config.yaml
n_experts: 80
router_score: "softmax"
balance_bias: false
lr_router: 0.00172
norm: "layernorm"
norm_eps: 1e-05
lr: 0.00252
beta1: 0.95
grad_clip: 1.0
batch_tokens: [32768, 65536, 131072]
steps: 6363
Below are experts of layer 3 (counted from 0) of a mixture-of-experts language model. Rows are named router (the router's row for the expert) and show model dimensions 0-191. Each number is 128 + 32 x the weight over its row's rms, rounded and kept within 0 to 255. Numbers have three digits each.
Before each expert's rows: a language model's description of what the expert responds to. This comes from a sample of Wikipedia text that the model never trained on.

# expert 6
Proper names, countries. Surnames and country or nationality words after first names or prepositions, such as Reagan, United (Nations), American, Vietnam.
router:124167147121093157136096186070121124053142124165108098074131102082159149140095082080096100150212139101109112154146158185105147193142146113106133157191091119082181108159141185134116180137094125146156097123112136108160106142157126131147111129104126144115167191155091144146150088132169094169087140162085114151136131145197072133173139133085106131171178126076104114093120114149091120108094112181125163173048191157158167134095111142061095116126123207110112177094134110141101120102064133131128105151149100162186073153127112091174108100126062104157121108151105125144141146126107139105

# expert 49
List and table markers. Line-initial bullet dashes and pipes in infoboxes, lists and tables, e.g. "- Born:", "- Died:", "|", plus •, ·, Preceded, See.
router:139093068112168159121140123111193126125114128084121160118129155104078073160144115170088116082066137120118123106103099107116130153069098096146103093210146147147092103065155092129103157189116138156125195160099143155179147109091132101154117179177103165096146096165169061062189090086183082108084199114152089159172090157170111096108098105107130154192149171104161129099133142134158157128132101151086125157092101106165143166102113118137186170172125065139122150102127119121134150139114118122169093143102180095143204089124153170144148075108163160113117134158159130140111145140147154123

# expert 45
Place names, nationalities. Country and place names and nationality codes such as China, Italy, Canada, Moldova, CZE, plus Thai script bytes and taxonomic ensis.
router:115165168110172144133103173094126127082142097124122099077161065083157139132087104075108094178189142136091110106128144170094146175141118119101131150191115101092177119182118191114151131100135098099166107117136162087146108114189152116184093131100132122106164170166083161143121123157185128201067134135114100154141133143166055163203151132126124142167127098144122170104127107102088135106143119148103135164037156152132092115126184131052140123089133226121123165156119093122078128114094127125154113136122099101161074170128122059177130096144084126181123112137095161139167128126086134130

# expert 12
Headings and infobox labels. Words starting lines, section headings or infobox fields, such as Religion, Background (information), Interactive (map), Born, Coordinates.
router:086092122145116130110114126180123122159113130170086143126142145144155102166174090171080150090137186103116138099076106154150132086088131106101100130174181146114175077069118064141097113150129133096099166132083125184163165156094152115094107157127103109175164123214150129066167124185165170123120109091148119169123127152115147121100145145166094148155139126126177072120119162104100145168142090147140114123163173168087120168155071142173121150205104078148115142112123159089092156103126105119134040147151155111052101189133130100141134111030172162127154111106134150138102098161107086079

# expert 62
Single capital letters. Lone capital letters in chess moves, abbreviations and LaTeX, such as N in Nxg5, B.A., a.k.a., plus sentence-opening The.
router:100145111095132144098180088168143138174150142144163113142142129123133088097081141159140121102093161078129155094169008146091126139171153133154151157141166078149086115132099108077101146121144163076124125108117123139112184080143160127092158138125158104194074122110097144109116086184092124120138131070106091141157092137083122164128100160181114138163151106101188121154132141059112158115166074144080120098164146132180149173138086101191145130159137079138143090055152192138103119133113106116113105166124164152095127059125137110109163073169136163091117107149186160133154192164066136105

# expert 7
Geography and institution nouns. Common nouns and adjectives in descriptive articles on places, species and agencies, e.g. national, water, habitat, area, agency, is.
router:091135153195131097124138101113182138125126127147142103094109110118104109074180090110090175162146120096121109163131085146151097083082139142194144160081059134176093134152094158095127176140127118119122105118125132173103172098143097103150168113058128152151164104168169113076140132125164177117156128135068128144136128162141186170111160105157122130161167124076123170167185155086195151097160115116157145125175083101083084066197142164159150153139108092123096102117136133126071124098166125112129116147085108065140163146134135156155157167082083088080061122088112189089119060146124168110

# expert 29
Name-internal fragments. Syllable pieces inside foreign personal names in sports lineups and lists, such as Jo-ram-o, Rod-ol-phe, Jer-om-y, -ov-.
router:183182126142192132126126126106068133110099083168145079115124113118151189128113115101104147160139108179096136147145133158137156127157119092156105093140132182109146139130159155080126112119111094157128114100169146058094086111180184139170136126166130110098114171144087153177104144139070064135130126106126169107078102142144089059134114126072106162127148090187159191097129125158080177082078132151091175158120154126153159150130148117070124111054156202054152128173125080123158104131069189132177126164106095132160165113126119088104085133057129138102118121102143105121107193133111105156

# expert 63
Military, legal, honorific titles. Title words in military, parliamentary and legal contexts, such as Army, Corps, Royal, Honourable, Act, and measurement units ft and lb.
router:138142154134110099131138187064177134084128110183145147130165151134115151144092119108107096121156071173126138123185157138112152118104135140116109162100107160129117114147114201204088171172095105178104124135145128047168103069187168148112100146084122150097117180056109118136191151119179077174104127155137158147116121174190119187132163136154109105118120139080052143067082112104046107062116122110131101175074134173117091139116140074119105147135096155152182137209136142124154132126144108124139066115090113074144136145119105104128128146076084129077139134125130140120114153127101151133

# expert 39
Scientific and math terms. Word pieces and symbols in chemistry, biology and LaTeX math text, e.g. ster in steric, ure in urea, backslashes, x, f.
router:104180109142142130136108169154168137182104171099187086088137114113122122159101112173096129152162163095067143052130124090094143098118131107097121159120120086103119161081149112150116097127090165099124148161157121159130157134112096142091146146171166138168124114099104088116167143077150107078141085123156134095160093153164149101183132139143127110170104109071107123178127150044089129133084094108118103143110172137119215105174141109175070126148149092179187122068171148075176117160128125121192036087120113114149157128121093135167134170173062083174154127138087094132110088123144175111

# expert 37
Plural s and odd bytes. Plural -s endings after nouns, Thai script bytes, blank or zero table cells, and country names like USA, Spain, Philippines.
router:158107152094145157129087148091130125035114114141151113073120088109128141125093138083121069178189130138085117154160145145081148201152125083114136123191111082086154128171154194149153103124130132130177094155117170062100124166198080122155100131098125112117144116168071143148125080136113099208099151125110103134176149134208089150133129124117098137164156110113118170115139113090060113130166158134088117155043144174102156104152131137100144124124124214065131162142155128155055116141099112129168112118163114123115089137127114096142142117147117172193111128132123138140211106122079135141

# expert 34
Abstract common nouns. Topic nouns after articles or possessives in prose, such as stigma, war, control, law, public, price, pipeline.
router:130121076167072081126107129089100135063108140123126139191178108092145112031089120119092198153173139081180128142147115121152157106148204072104141091118139174121140137149088089147124161150152129177108142068128107146137096136143148133131145163083130150178112071121171135108141150101148115109156173148126136140155109103117150047078162146156152102162136120078111109171062141150117137134090111136163103164186189213144109071104134088159153127116176121138136140156140106124106166153137063139176165124126098088100117075133162132097116110089082101123181091055150096094137108119101115111

# expert 61
Function words in prose. Prepositions, conjunctions and verbs in narrative prose, e.g. for, when, after, where, see, describes, was.
router:147089106116076088148114109184073131154116124143067097110183141163144108125135118068181212073125100108178107171115156102143163180135193147110129111050141181089099128176100103097084074103145068154086154139122123143202115150096122154097101103126156089090141120117119120138088179108132141158085127133131136169076100149081135083150127191101104134080115156151137105132132151179147122105069162119168142097150201112113161125108117134116085116131124160052099151096103111162140112110119118136161166089149139157077130102126163181142101136180108141130165139173165058100173139133100134084

# expert 14
Line breaks and structure. Line breaks, table pipes and list dashes that open new lines, plus first words of sections or infobox fields like See, Coordinates.
router:100102115106128133124137086124164118136132166195119155162156181122119130153186168168150117096066161102122137149072154108168078145056085168138118169116126100122093119067155094165074132158151112100113146154083109171128144177091097128116114148163078132114173153149128120106160098164148084100085121136109096152149120102137102089078112068082111139189110155128164116108111076102182154173154101098101157111130149095077130175103140131162161187130090152154102166079142178133161071101100130115112063170147198088099171185139205154137192149132138115153174106141122122126095152150162116073

# expert 27
Prepositions, esp. of. Prepositions linking noun phrases, mostly of, also for, to, by, with, and colons after labels like Kingdom: or Revenue:.
router:161102139204170120132185183180094130087128117134095157072125123132097118126126105098167153084164155173147175164176157096088137114097087133086116160184106092162109117128158143161047107102172104120095134135143081097146103115103139097144122090094108147145146105132103132112124168110121099149145160148152155143161169123130169150144074097125123130140111095084061175090187074125099106084165207140118072102129107104112156163092121153112133109129099155180175126159117113202175097111076167128160064181145185190134088091116106152109100085150168085149118140147178163144141101144172125172

# expert 54
Initial letters of names. Single capital letters or spaces opening foreign words and names, especially Polish, French and Cyrillic, such as Ż-urakowski, la révolution, St.
router:085133066103171125128091149134146141188146126071163085150102154090182068164138147189113140190094127105117142161124117117144188131138152117117162143117159115084182125140113109161160099145155077110116131169116085125148118086105171168171172152103125111151139135103096131159113100024164149148151098158171100091105111117165072135140137164120168103167123137113138124129150143079105075105134138172098154095101093084179115175121103118094087102135130180131079139042054112176187139172099078101122098158069130172117132134120123143167113088117162163176155107082150093167069129146164133126

# expert 60
Romance and Asian name starts. First pieces of Spanish, Filipino, Japanese and other foreign names, and particles like de, La, San, such as Sor-betes, Di-masalang.
router:125099106144104156153118099090142146141157193130184090057103127157139121047153130114131118153117112124095149090155128109109119144142135083097134195115155053103189108064103099167134083059197130118116117147102124083092147121121183115123193110136176135116117133119134143104111075147120139117129108161099079124108162147136128024195124133121128139135115100102156150175093160139131129152129163183101187123111126123170101111056111116127097123102115161163116094142145147126122137151197123128106202079068110146143094168116127140055119118212112130181111119131095111175060157155129165112

# expert 33
Census demographics prose. Words in census demographic sentences about age and households, such as older, household, every, age, approximately.
router:127193160113135154142115169135182123141163104142092172047055163114117168166125141095127147121104133075093107107165086187106124171107102145144115156097112167175092152132146083091111177111123189138106125099126100142145159101091070090126180096149136117152125151166115149115115127151177079087168126109143114118169115147115155175183140104129131148110119145068132163094148100088160150141090118146085064122184070155130151090128162157129140084164157061119087173164063087145132143088168229119070079135093117137137136134119135120144179115136101143105119147164098146102186081116142093189

# expert 22
Countries and nationalities. Country, empire and national adjective words in political or sports text, such as United States, British, Ottoman Empire, World.
router:122121132147143141138104167108141137113095196165132126138110155106176065105116146120080117180119100156071129175091132143155128123156143099132135181148071117147162104151078130172212169144090110166176182177109129086130110153141194125190188105064105131178136136197128136116133080172144145124129110164102073148129175136191162156130154132122117137121155114084149101095094144108115164136082109071152165095092094082098108089175100166048117125138050131105079135104086091118081150108178103105082148161127125088160103143126094120140121136142131133167144107059142165149069109142099142099

# expert 43
Articles and headings. The word "the"/"The", especially opening a lead sentence after a title, plus heading markers ==, ===, and "This", "In".
router:104063138109147074145143101165144121095147069126146165127088114125090168162107094120115088131122163115156152079086161145073105109074125111194144167112176149166177181121175080138178123109145121074136065145128077140128133138092106105146113094125121142088171175122201174141108177112116121102110113185150161141148118159115146128093088141069077078077080123144137077077111124174152101178153173166154189083095170126195123131084124166093116166139079194117113140124143131128138131163107079121167090141148139164090133084118126152146171076184160134115108111152156090141152168106154099121

# expert 50
Word-initial pieces, parentheses. Opening parentheses and first pieces of split names or words after a space, such as Tre in Trewavas, un, non, sub.
router:141129126118107125122119099162161142097174119099100124149123080181124147055125107086151074154160092142117126053153169092140150122141142156077152141159184137112148112112132162092091121077174136105141091102147159124146132074127122158154080140111154057152142067091160154130150149143147139143148125129116114068153113130129093150158093139110156103164136175088114146108068117174095079134212101122088115166077130203124167149028090122133127141112170108186156134176170179142119118153121108111150187147153124165124114132110200125047057097176114081148093097137080102116116145145133152169

# expert 9
Spaces in infoboxes. Bare space tokens and punctuation after colons or pipes in infobox fields and tables, e.g. before coordinates, website addresses, empty table cells.
router:089182093095142150137142183099126131167121082094207096122099095104079106127170127122085082137148158118072160104129128119072127155140083101142137177138111068148156133067151109157093169116134105135153168133102137140145143118098205093130129132115149135108126107144122130160088117085153122084078122112085142176182089098170154156112094102103152118167174124080159207139242125084135121079116189179073095169137104050135139131122105172098088103072103137141121158112052131166105123166130097116162108159120165121131135140135112119160150156159116138168157094138135093159068107140171145143

# expert 41
Table cell separators. Pipe characters separating cells in Markdown tables of data, records and statistics, plus semicolons, dashes and closing parentheses.
router:130133134098129150118071148094093139095150110106086147122096096086102176165110160087157099099145135128084134159178053134131084172150101153095106122114137121078140102107113115121137160179069098124201204161149148133115125100099179140118152125120151088095066160146093135156123165179152114103117123147151102110122185133150068114113086098148178140148091110160156166108171119109165176167188161163089191166096120078140153141186165144169143126129180137117144170112142124081138094100100147122127159143078212191091078185118125086151116127170118170106075200131171167138136128133159111132

# expert 44
Name parts after first names. Words following a given name or place word inside proper names: surname starts, months, colors, like Goldsmith, New Mexico, March.
router:134158108082183142136156192064093132147155166147098107084078112131174187120171107103082107180148063147110118128135131154182143144134124078136128126066151162088151073073157199136132122108175138181122103121182134090157098121155128151129086132097112126075181191144123132154130068134129128160067126123154158152105105104119061087156160118104127129063144188177109151075093125153147152149075160156142169163096169086139124185147141188091104154075125183125123121151121111144127138148142130113159112082150109174159101190118119115149078111107068141086085131106112083122126140129076126147

# expert 40
Verbs and function words. Verbs, modals and connectives in explanatory prose, especially science, such as can, used, gives, means, since, according.
router:106140157200103140139099149155120118160117116133129094135192103132107091161067156114170143144190145144140108138107121125107156140104159075079171168078137142128085151105116131125094120157103078103094146155114103171163156184049109118081117145125147094162159104099135106050162127072169107099121136125118138139101095155106148075168136138151134162095104117156113132174182163086184165103053122121163068125186168166105139078144088122133102088166102082125180187119151102136162140064104086149199111092132129120117181096115181169190138151178072084162144134146130116114128102106131117090

# expert 53
Month names in dates. Month names in dates after a day number or on, such as 25 September, 10 March, plus colons, commas and in.
router:122125111140123113144176135075112135103125180071098170119098132136119163174157118148134109092144110158168083118117164092060122108103085175171119122171162115141131140130166085143063125146149200136105134178046130125086111111142160134112113146178121145099191099162101086144092081193054131183074140129115099101147203158124088159124051181163129120121125133159094087108104082129079128135165165103129092157101108097139067144126118165068148085170164160150155115105073133118114130151127145122109178130103140151114104159130104103155108113189196066074144134166124132077114134137163139156

# expert 38
Prepositions. Prepositions like in, with, by, for, on, within after verbs or nouns, as in located within Poland, junction with.
router:091142168200086088124092114168151131109153086106117129106101123092083127150162117151182151077134122143141068114123155166201137107107100175096127218118088115071098138154100129133072090084178117143117206155164117145147120160159119090099101062139131101105109127162203080172148190071125126163105175162145181179075105099116111149135156092046141138109166074171159147100193154170107178114084178123148121102139062118122094144160083156104146162138099182101114141109118083137133136107098141129161153147109156152117109144118094118162113154144094164147112119158137127103143128118151107117

# expert 0
Coordinates and first names. Minute and degree pieces inside geographic coordinates (°18′, °44′), plus common English first names and month names like Michael, Paul, August.
router:113156158103114102129109138077095126094140126133111113078124059087159169137112099128098066149213133148074116107191129148072162155119115119075156165180123129109153129130108166149106133144099145123163101143133173072154129105173119135122087149079144122085191143133116149166181121181095111222094131123076088128081120130174082133148147113104138134149132166141096151062129128100073102108102151198128161214088190130136104112134128159095146137080112203165115191130090066103112111109114111123182119125162092162172070185128122086156116139102086107160132116135125158130165134132126136150

# expert 56
Common nouns after articles. General nouns and adjectives right after the or a, often about places and buildings: population, village, storeys, ground floor.
router:066127156167087083119124106148162137144092084142135116099095099122141130082151146124143168161149106120158122147176096160194114159076132132165126121077101139165086177168113098083156179128142116133085096111168108092126127069155131107129149154099139106194105098172173136110149160099166157077191124136103117115133103102093134162192160110183157134097128150132083141151129177128160108111109143093168095156181070134095113077182168144135202112093146063145117118169113107107132143148150094117131135089104110158137127145121109157141213183038081101127073122106093114053160090116131123187

# expert 15
Institutions and offices. Nouns naming institutions, political bodies and roles, such as Party, University, County, Mayor, Education, often in infobox labels or election headings.
router:165148147140083059125144160090124120082114134147127116072122091120176163153159117090096164092151122134098132139153107173174136086138161202113112125147069127176123096112145144132190184149147158180080141140103111112158144115159155108149107122111124168117119134162120157088102182168157120124183171151139157131116125141157162176097196102095141093160154095078179109091092132164083125128065105165142095176168178145126112097133135133122167146162072159149100160130153126218072120156108103119050116147080128099080103144123082125152144145045106128084179109051126169098111099132093127116

# expert 21
Word-initial fragments, suffixes. Word pieces beginning or ending words, such as lang in languish, ham in hamstring, and suffixes like ing, ed, ton, ung.
router:122209113147173116122110163098108141135128141132119088070185142123118186120122071183104134135162098116076184172149113113107140137117113182063109077157143088109171181147081105103100097115127080132139100159106174093110143091084117128144118110159145086152122152125129092144171169166100139107103112106135086089156112157176140119186121167141066112189105113068137180139100118101064149148078104140081150127099156186099209154129077123183091122129175158139170110099139137127142091139104175116102104086097099128198154128114116156173168169147111126148130126118126106076052157154104173091

# expert 8
Sentence and heading ends. Sentence-final periods, closing == heading markers, and line breaks ending paragraphs or table rows, as in ==International career==.
router:205141151095152132128185145124064122146112057172138175125102128132100140173171094146166105108119149155143151139066109099100117155142102116162166188135112114159136123113067087121179143195124093209140097136145148106095151180112112109151079103145133175104080165151090157158114136145129169133179111095160104167097127099189170117081123077107122083154123148168100076164145100095083145119095104170086052086176083150104122124123129107141176121115092148094130129159134105159101113146175139116164154175137135176130123055129120059083091075169111142142102166120079167162148162133138139137

# expert 30
Mid-word syllable pieces. Inner or final syllable pieces of words and foreign names, such as Régio-nal, Elsen-born, corro-bor-ates, fore-closure.
router:132116136190172156121119161098090135196149140153123083091090147133149097152154114147122107176141178153131133117105156135157202110155129096205117068055129142083146111076091196084170104123131115117133100099177088073134113090167150122156081145138114129047127139200116132124174132066155126187111118134086185119065129129119067127164154104163116127123101181180144162082129134154085178070102125129145152124120106131151098119114108108093124116146166198149136097163120084173163152081102117118152129128118083110156106070127147078103146116072158163117090110133099071144117169130101135166

# expert 52
Articles and determiners. Mostly "the", plus a, his, her, its, their, and prepositions like of, to, on, in, chiefly before a noun phrase.
router:159078150181153170127177094142139134116146117099098137136086143162134082160132112173200083084151099097169092143130150161085157110110108126138114189157162122106116098163180127124093074156184085176120121147106098096128126135109157113144155096118023155184132107153046107087099094136098187135109159128119189178123175173074060100142104131109123128085109094128123145120126145149172118071136164084171159105116119124157063164169154134109117180117097107128133098115123147148155126124146130110157134076139171097121118108109113158174169066169070118120109132142112066117153113064088069132

# expert 4
Standalone numbers and letters. Whole-word numerals and single capital letters as designators or table entries, such as Grade I, US 1, District 11, scores.
router:105123081078134179150102159075141129170163141146194144187078077126125112179192150133140146203102088157143161098121150108118161110134103122138125177096088078073156116172194128141110147171111125164168086128140142051158117148141090117084102092116115209112157159059093128144090076099153091142176097126103092116140165079129124166124096064152139126088142122163090227139061113089092087145141132180116174100121078160150134167144075123140131120144163093169123105116112117117156140118138108120084132080160109097098108153133106138120153134155084120140116142155119174165180148137148126133

# expert 19
Titles and given names. Capitalized first pieces of proper names, titles and place names, e.g. King, St, John, Prince, Commander, University, Miss(issippi).
router:070083127135065089132139155089165129156165127163075096089068127166160100089168162121097128152086059152139128140158149132192115143092204218117146162116144128133132071146086145146099176172107166113086111137077127096188157102150131157116127146090098173153144142092125153088154145162168140150175135174102126073102100097138109205142167131100123128137136142111117144099076116198139088109101129126183100210096143154168137161122097132124129136162094063189116101157127132198106114155142083113067121156069143099122133147122124112096111110118066126087130112101114163127121172126104130122

# expert 35
Auxiliaries and copulas. Forms of be and have and modal auxiliaries after a subject, such as was, is, were, had, plus degree words like almost, least.
router:112134160185167130128082122156156120163138057099125146119162155141076135096098129077142141089133123121148110113155143140149128208091116193098142083126154197162076164112121111081076097158182104076110115133112126160125109169104166156153173142170149164097162108096122101113117136093131134090164171154105137157187145161049145161114136140167130139112136076178154194126151125179135136082173135078157113118112055144114110084152160147074120087086183112117099084111147092126080128096102118144095158152095173130165156107131128132187142159120148081167113216127076115151126080069120118144

# expert 23
Reporting and naming verbs. Verbs of saying, calling and naming after a subject, especially in critics' quoted judgments, such as called, said, named, comments.
router:220152107154084168126128170147050138117056114136098136073165117132104146064133103117175182104170096147174147122163135148185152166119196104114165081097123166114135099127124108110110133140123081177101136141124102157100125133144132122141050159090136088159161125098140130079112114099119174112141147144177170127166130109128143107084148152139186095063158112137114080136125173111146075092096098137182094095161158134106092125079138074133098143142134099081141117123129096171098153111137151148123141087155124169073083047119174186160102183150128099125142146096192136133196131095115152088

# expert 51
Name-internal syllables. Short middle or final syllables inside personal and place names, such as nes in Wednesfield, ina in Nina, ta, ia, us.
router:117166126145177156121082129085143137124126158166097107112157115165171161077108141110105075122148069139130140089131166102179138144134160153111108091115125174139168134156103142141096151096128137165137094091164107044146123122172156135197128093147128101098142139121074127150093138107121071152144136123120148078104143166107138152145129143069094136126115196086171121031158079152050111175104153144087189161064107207086182109131107058136117149122108146146114113143142113155132097133081178135129119111106126137159143172122111060126098214056150156155111111178093086102121154137152155152

# expert 1
Non-English name pieces. Pieces of foreign personal names and Romance or Arabic name particles, e.g. Ali(yev), Abu, San, La, De, Sig(urd), Woj(ciech).
router:134100109147162158136102174129141145190136139145161080149076170125180065078163147177119088182134102108148106128158146130161152155153169106160104166122156167070186154103110138185143114121152138133186142090126083080126089101155206152176184117098128139147134166169078178120128075099112119142144101141120086102123169137132074117128125147113107151136162133161142156098125123140057083109101134145069144151073130069149076143105095128110095113068116166139064116139027073164121117110145085138120150151091081102182102152121130117116079101111139152170169118073142098167095148144108165105